From a checkpoint of a small mixture-of-experts model trained on Wikipedia.
Size: width 640, vocabulary 8192.
Training: a variant of SOAP for the experts, 466M tokens, 3554 steps.
Below are experts of layer 14 (counted from 0) of a mixture-of-experts language model. Rows are named router (the router's row for the expert) and show model dimensions 320-479. Each number is 128 + 32 x the weight over its row's rms, rounded and kept within 0 to 255.
After each expert's rows: "gets" lists some tokens that make up at least twice as much of what it gets as of all text. This comes from a sample of Wikipedia text that the model never trained on. Tokens count by the router's weight.

# expert 27
router [120 138 128  57 105 109 141 146 164 141 115  54 103 117 118 149 170 148 111 192 133 181  90 146 114 125 122 100 124 118  94 144  91  88 177 133 180 107 125 133 107  87  87 143 126  97 182 144 134  96 113 122 144 128 167  98 160  94 112 157 159  84  80 123 113 107 125 162 133  87 165  97 125  94 114  69 139 145 158 139 170 160 124 100 137 108 163  48 135 126  86 113 168 148 140 147 171 127 187 159 171 145 121 108 199 142 113 154 106 130 184  63 161 185 170 167 121  92 140 120 141 121 178  60 141 112 170 149 103 177 183 122 151 100 146 132  89 144 142  96  85  64  71 104 113 135 128 188 164 151 110 159 129 160 103 110  65  91 177 150]
gets: " ", "1", "–", "\n", "0", "2"

# expert 0
router [161 173 123 109 156 122 107  94  93 158 127 163 121 136 163 147 133 104 102 120 158 125 137 136  75 136 142 154 163 165 130 181 156 176 106  91 131 156 103 104  88  80  58 101 124  69 126 170 162 124 169 125 149 123 132 142 153 133 120 124 111 114 147 107 151 128 120 100  98 193 127 105  76 107  67 151 132 110 182 114 149 200 178 158 117 155  89  93 126  89 148 170 108 108 139 143  98 143  83 113 140 169  99 131 121 148 142 142  71 154 156 152  94 178 128  52 141  75 129 177  63 117 150 141 166 102 128  84 107 157 158 135 154  87 129 114 189 175 138 161 119 184  90 134 149 120 143 116 124 120  76 158 102 179 132 119 157 158 173 130]
gets: "-", " |", "|", " \"", ",", " and"

# expert 26
router [161 149 120 229  98  91  82 122 108 167 153 113 133 104 180 104 109 100 121 123  74 118  64 136 158 106 105 161  79 113 119 112 147 160  98  93 143 154 105 159  85 110 121 149 123 108 146 156 143  84  91  91 119  85 127 141 204 161 173  98  76 118 153  84 132 154 141 157 140  96 148  93 152  81  68  73 112 134  79 116 163 155 103 139 142 155 119 112 138 170 140 126 111 110 131 159 174 156 189 101  75 119 193 116  89 160  82 153  74 138 122 142 109 176 163 104 120 171 141 153  92 107 109  96 116 154 171 122 100 154 159 153 135  88 212 162 142 140  97 103 149 120 161 164 127 161 142 197 195 190 177 146  91 171  73  84 104  72 164 138]
gets: " |", ".", "\n", ":", ";", "|"

# expert 15
router [103  85  75 115 122  72 189 108 177 116  97 146 152 129 103 147 115  80 126 121 142 138 161 117 109 209 127  62 189  99  74  86  70  55 154 146 182 184 173 164 171 118 102 173 124 139 101 137  94  91 106 121  98 134 180 130 164 158 109 134 127 108 140 107 147 109 122 139 125 113 150  97 126 105 148 134 115 123 126 162 132 139 121 155  85 134 105 158 120 162 126 112 160 152 195 165 132  88 142  89  77 147  93 137 166  59  98 142 166 137 134 103 152 157 101 109 155  65 166 132 136 178  99 139 145 167 179 179 106 147 161 103 114 191 113  96 161 110 111 157 128 113 136 120 148 142  97 132 107 147 114 131 203 171  63 148 112  83 154 167]
gets: "1", "9", "2", "0", " ", " ("

# expert 17
router [ 91 130  89 238 192 141  78 167 126 152 150  83 124 184 110  87 122 126 116 148 112 102 142 127 185  87 121 101 124 197  80 108  81 118  95 102  95 144 158 148 106  83 108 109 153  76 175 150  83  85 107 118 122 151 153 137  97 125 175 117 116 131 139 100 103  93 127 165 173 141 136 138 154 149 179 163 148 158  84 128 107 148 196  87 138 109 131 155 155 108  86  77 136 120  80 112 159 154 145 132 172 131 147 149 124 178 146 133 131  95 116 120 152 177 140 122 151 153 156  95 132 164 170 133 187  81 108 132 122  85 114 116  89  95 173 120 125  86 114 165 169  81 115  72  65 151 145 178 165 109 121 122 128  52 198 161 121 150 141 180]
gets: ",", " to", " is", " as", " was", " of"

# expert 10
router [127  96 172 146 135 170 151 147  89 110 177 155 162 135 157  76 143  78 142 162 143  77 158  99 159 165 183 105 139 151 127 104 176 128 161 157 105 112 141 132  99 168 102 163  87  68 120  73 141 154  77 104  82 134 198 133 116 109 106 147 109 101 125 161 140 162 125 133 139 105 100 110 141 151  51 178  94  88 163 113 111 147 101 171 134 116  68 133 130 130 165 164 147  88 145 109 145 140 114 118 157 102 115  98 126 212 168  92 125 168 137 116 155  85  73 118 116 172 158 144  82 142 131 136 155  84 132 132 166 131  84 159 175 144  47 135 114  97  98 109 139  90 143 125 109 141 171 113  99 150 170 174 136  75 239 112 120 157 119 147]
gets: "'", "’", " pro", " hold", " con", " be"

# expert 14
router [142 181 114  71 115 149 164 133 137 160 145 111 125  58 118 154 159 122 130 113 108 102  98 136  88  76 184 135  90 155 110 116 129 128  91 120 111 127 158 165 101 119 130 125 184 117  94  89 105 170 141  98 117  80 118 121 139 110  84 125 175 145  74 190 165 137 132 139  92  68 133 122 113 106 103  85 136  93 123  90 137 173  87 105 194 140  98 114 157  91  95  50 171 170 145 197 109 180 131  95 107 154 145 122 144  93 166 161 128  88 132 180 172 168 144 194 131 114 140 124 172 144  84 118 101 111 167 173 133 178 146 138 148 116 153 167 139 144 202 159  74  71 157 192 113 128 126 209 160 148 150 208  97 185 102 159 102  91 143 150]
gets: "\n", " ", " =", " ==", " non", " sub"

# expert 23
router [188 119  92 209 102  73 154 129 174 121 133 155 119 142 117 103 129 106 107 133 141 153 154 150 123 156 104 121 154 132  75  85 139 107  88 132  99 220  64 127 194 105 113  58 173 165 157  98 124 111 108  99 203 132 168  97 128 160 157 135 114 154 123 127 111  77 127 128  81 173 127  79 158  94 184 100 103 130 140 108 121  93 155 170 111  96 153 150 138 123 162 137 110 122 137 154 131 103 174 124 129 110 148 148 145  64  85  87 138 122 122  89 140 166 154  73 140 153 130  94 160 197  72  98  88 133 144 121  97 143 111 110 169 122  98 138  91 157  90 113 138 148 132 160  75 187  78  82 138 172 170 105 158 177  85 164  99  95 178 122]
gets: "9", "0", "2", "1", "8", "6"

# expert 6
router [145 157 104 161 110  77 147  54 184 144 165 126 135 116 124 187  77 195 178 135 111 121 106 108 124 152  85 137 131 116 121 154  62 113  79  89  80 116 103 118 142 240 175 138 142 157  87 159 118  95 150 175 191 176 105 190  72 177 102 114 122 117 197 153  76 120 142  73 141  65  69  97 131 153 134 121 130  61  78 131 145  97  84 123 122 123  80 125 112 118 126 125 111  55 149 169 139 166 101 127 144 149  99 143  80 143 127 114  97 142 150 135  77  82 127  74 125 109  95 128  93  97 133 196  88 180 119 152  97  55 121 109  97 106 128 148 115 130 122 136 131 119 122 126  85 153 130 151  58 130  60 103 178 154 157 114 151 141 133  45]
gets: " the", " a", " The", "The", " an", " his"

# expert 7
router [146 137 130  72  99  69 161 130 126 142  86  87  97 152 101 176 150 102  86 142 171 164  86 114 126 183 101  99 130 118 104 158  70  76 213 118 180 127 149  99 144 135 109 161 133  97 128 143 152 100 113 132 108 142 164 113 192 118 112 149 146  99  73 170 108  99  67 159 138  64 171 108 140 143 127  61 145 109 105 120 157 151 119 144 136 134 126  59  98 120 109 107 173 151 154 150 169  58 193 106 102 155 141 132 173 122  94 173 145 116 142 130 146 203 151 137 103 106 151 154 199 158 155 115 143 151 217 148  91 144 174 123 141 120 104 119 141 152 175  87  98  72  92 172 109 164 130 190 153 159 112 152 160 175  59 108  40 105 173 181]
gets: " ", "1", "2", "9", "0", "3"

# expert 2
router [151 123 145 236 109 125 113  64  57 141 125 101  87 153 134 140 113 100 129 135 120 117 160 104 122 143 151 130 141 145  94 136  64 152  67  60  91 180 149 133 146 108  78 134 143 132 148 183 108  92 147 136  93 170  82 217  87 151 141 154 112 145 174 177 159 123  66  87 181  78 100 131 106 159 136 117 143  91 104 147 134 145 152 169  96 139 104 123 100  85 150  97 183  77  80 141 149 114  76 168 126 175 108 196 134 122 130 125  89  45 173 141  98 102 111  80 133 129  82 119  98 139 144 204 144 157 123 134 139  85  93  71  47 109 158 146 157 106 128 184  98 140  94  80 119 131  77 199  91 128 119 155 116 109 175 131 161  82 134 138]
gets: ",", " the", " of", " in", " and", " to"

# expert 31
router [126 119 120 164  86 106 130 122 139  94 130 137 149 106 141  90 105 133 121 119 153 123 155 162  83 138 122 124  96 147 138  92 119 131 141 110 171 145  77 151 146 106  75 127 124 117 219 158 185 129 124  82 165 164 152 143 120  90 135  90 150 128 124 148 121  96 137  94 110 201 113  81 132  60 148 109 100 152 123 161 125 103 175 109 134 126 144 196  90 141 126 105 123 114 106 146 199 193 188  99 102  73 146  98 123 106 158 164  68 127  98 134 138 115 141 142  82  83 106  80 165 145 132  58  73 133 211 146  78 152  98 178 101 153 143 164  99 161 113  69 100 101 151 191 137 183 116 144  93 184 156  70 161 178 110 165  59 122 107  83]
gets: "2", "0", "7", "5", "6", "8"

# expert 20
router [ 90 129  88 233 173 212  74 176 128  97 132 128 132 140 186 121 135 151 130 176 107 114 108 130 115  65  77 145 123 121 130 162 113 105 193 163  81 160 122 144  65 118 119 119 103 146 125 107 143  65  70 175 155 148 137 138  84  92 164 135 141  60 199  94 110  98  92 146 151 126 166 116 177 130 199 141 167 160  94 151 125 110 124 103 161 135 108 165 102 134 163 144  88 162 114 141  94 175  93 145 174  63 191 117  82 125 107 132 188 123 124 103 169 137 163 115 158 125 132  98 136  74 145  94 187 120 103  52 162  98  67 103 148 151 150 165 119 164 117 113 127 126 127 109  77 141 138 125 169 113 114  96 156 140 196 117 135 146  76 167]
gets: "0", " of", "%", "5", "3", " two"

# expert 19
router [106 164 112 152 153  80 131  74 110 107  89 107 187 116 127 133 131 102 185 129 183 103 121 124 154 125 221 113 177 109 135 103  84 135  98  79 131 133 157 139 129 107 109  98 159 108 107 147 104 159 155 167 105 155 113 116 116 189 133 158 104 135 105 137 132 158 123 185 160 114 141 155 134 132 114  74 111 161 153 171 104 111 150 155 170 114 124 192  74 114 149 134 111 135 159 142 159  99 112 130 156 187  72 145 155 123 168  71 131 106  86 124  99 126 125 124 116 130 143  60  80 167 193 188 212 109 151 173 101 134 158 121  93 125 122 136 162  88 188 119  97 139 154 123 132 136  65 128 142 121 162 108 170 147  80 159 145  96 149  79]
gets: ".", ",", "\n", " was", " and", ")."

# expert 21
router [133 159 180  78  91 114 173 134 102 184 137 150  78 122 100 165 136 135 103  57  76 131 108 126 120  75 146 133 147 119 142 146 128 166 106 247 162 175  91 149 109  95 224 112 149 171 104 113 139 209  98 129 102 141 121 181 108 148 167 108 122 134 143 103 162 187 176 137 182  94  89 145 111 125 153 145 121  74 115  89 106 146 104 136  82 150 175  53 138 108  65  86 120 150 127 132 151 126  98 156 125 106 159 153 104 148 168 161 181 151 174 119 137 152 147 155 151 160 149 168 163 117 160 142  91 133  89 188 133 145 140 100 119 154 154 176  78 102 164 142 113 106 134 106 152  72 152 110 115  48 197 145 115 180 131 163 101 163 115 160]
gets: " ", " re", " (", "-", " Re", " \""

# expert 9
router [148 121  88 249 163 192 122  94  76  48 127 108 156 124 115 118  79 154 106 133  62 127  81 103 143 140 153 163 106 129  92 132  19  90 114 149  56 147 115 130 156 128 153 167 153 147 115 126  95 132 161 185 114 124  78 181 125 159 120 181 131 142 138 150 139 141 153 111 122 163 183 100 200 155 198 112 165  91  95 149  81 136 158 134 107  98 174 161 118 128 128 129 128  93 121 165 117 158 110 147 145 168 142 108 115 144  91 141 107 148  94 111  84 151 150 133 130 152  81  93  86  74 203  95 147 109 115 106 124  92 131  51  65 178 155 110  84 120 117  91  86 120 101 134 105 153  72 112 116 107 126 103 108  88 165 147 188  90 144 163]
gets: ",", " and", " to", " had", " was", " has"

# expert 28
router [115  90 113 194 114 130  84 130  94 130 173 175 154 132 113 132  91  96 114 113  92 175  71 173  98 141 150 163 102 123  52 101  86 142  86  98 139 186 122 153 128 111 108 145 160  77 180 185 136  83 113 117 137 114  88 154 169 129 175  90 123  82 138 100 164  85 150 176 116 158 116 145 126 150 100  75 102  97 127  71 127  68 140 150 167 127 117 148 105 187 146 161  90  60 149 160 125 140 190  59 111 148 151 127 156 139 125 145  72 112 177 141 160 169 139 142 124  74 118  92 167 163 154  86 155 158 167  93 102  85 186 141 176 145 147 144 117  97 120 125 186 142 108 176 124 120 107 156 182 177 138 121  96 137 130  86 125  97 113 155]
gets: " |", ";", "|", " /", " —", ":"

# expert 18
router [137 130 181 152 113 210 188 126 140 160 192 157 112 146  59 152 119 114 183  96  83 105  84 117 136 123  83 142 136 140 151 157 114 114 133 180 179 112 120 118 142 170 134 150 145 178 178 102 158 160 150  98  85 103 130 116 128 135 155 116 131 122 122 115 113 173 122 153 195 156  68 141  88 177 116 128 112 163 120 136 129  56 115 116 160 221  91 102 160  96 129 136 158 141 111 102 110 109 144 152 107 110 142 118 162 174 141 179 125 153 122 136 141 107  89 162 198 161 153 144 174 107 175 127 111 115 166  91  96 162 119 173 153 174 114 121 176 110 111  65 150 183 110 145 171 136 138 113 121 104 200  80 143 125 132 122 177 128 118 115]
gets: " in", " In", "ma", " Ma", " A", "In"

# expert 24
router [128 148  59 255 137 126  80  96 188 140 145 112 151 132 101 177  88 141 151 115 110 122  73  92 185 105 105 167  83 168  87 122 107 136  60  61  45 102 167 113 122 142 100 104 172 143  90 114  86 129 101 157 113 161 132 190 113 111 159  54 104 119 146  92  95 124 110 130 123 112 111 119 144 169 186 141 126 101  69  84 109 221 119 124 158  87  73 122 130 117 112 105  85 115 146  92 130 152 103 170 117 109 135 160 151 129  81 160 130  93 161 138  85  72  49  72 195 121 110 124  81 119 124 148 105 113  90 121  99  80 112 127 113  99 128 121 154 128  55 172 126 148 163 140 110 107 132 150 130 132  86  83 158 111 136 119 166 150 132 104]
gets: " the", " a", " an", " The", " his", " at"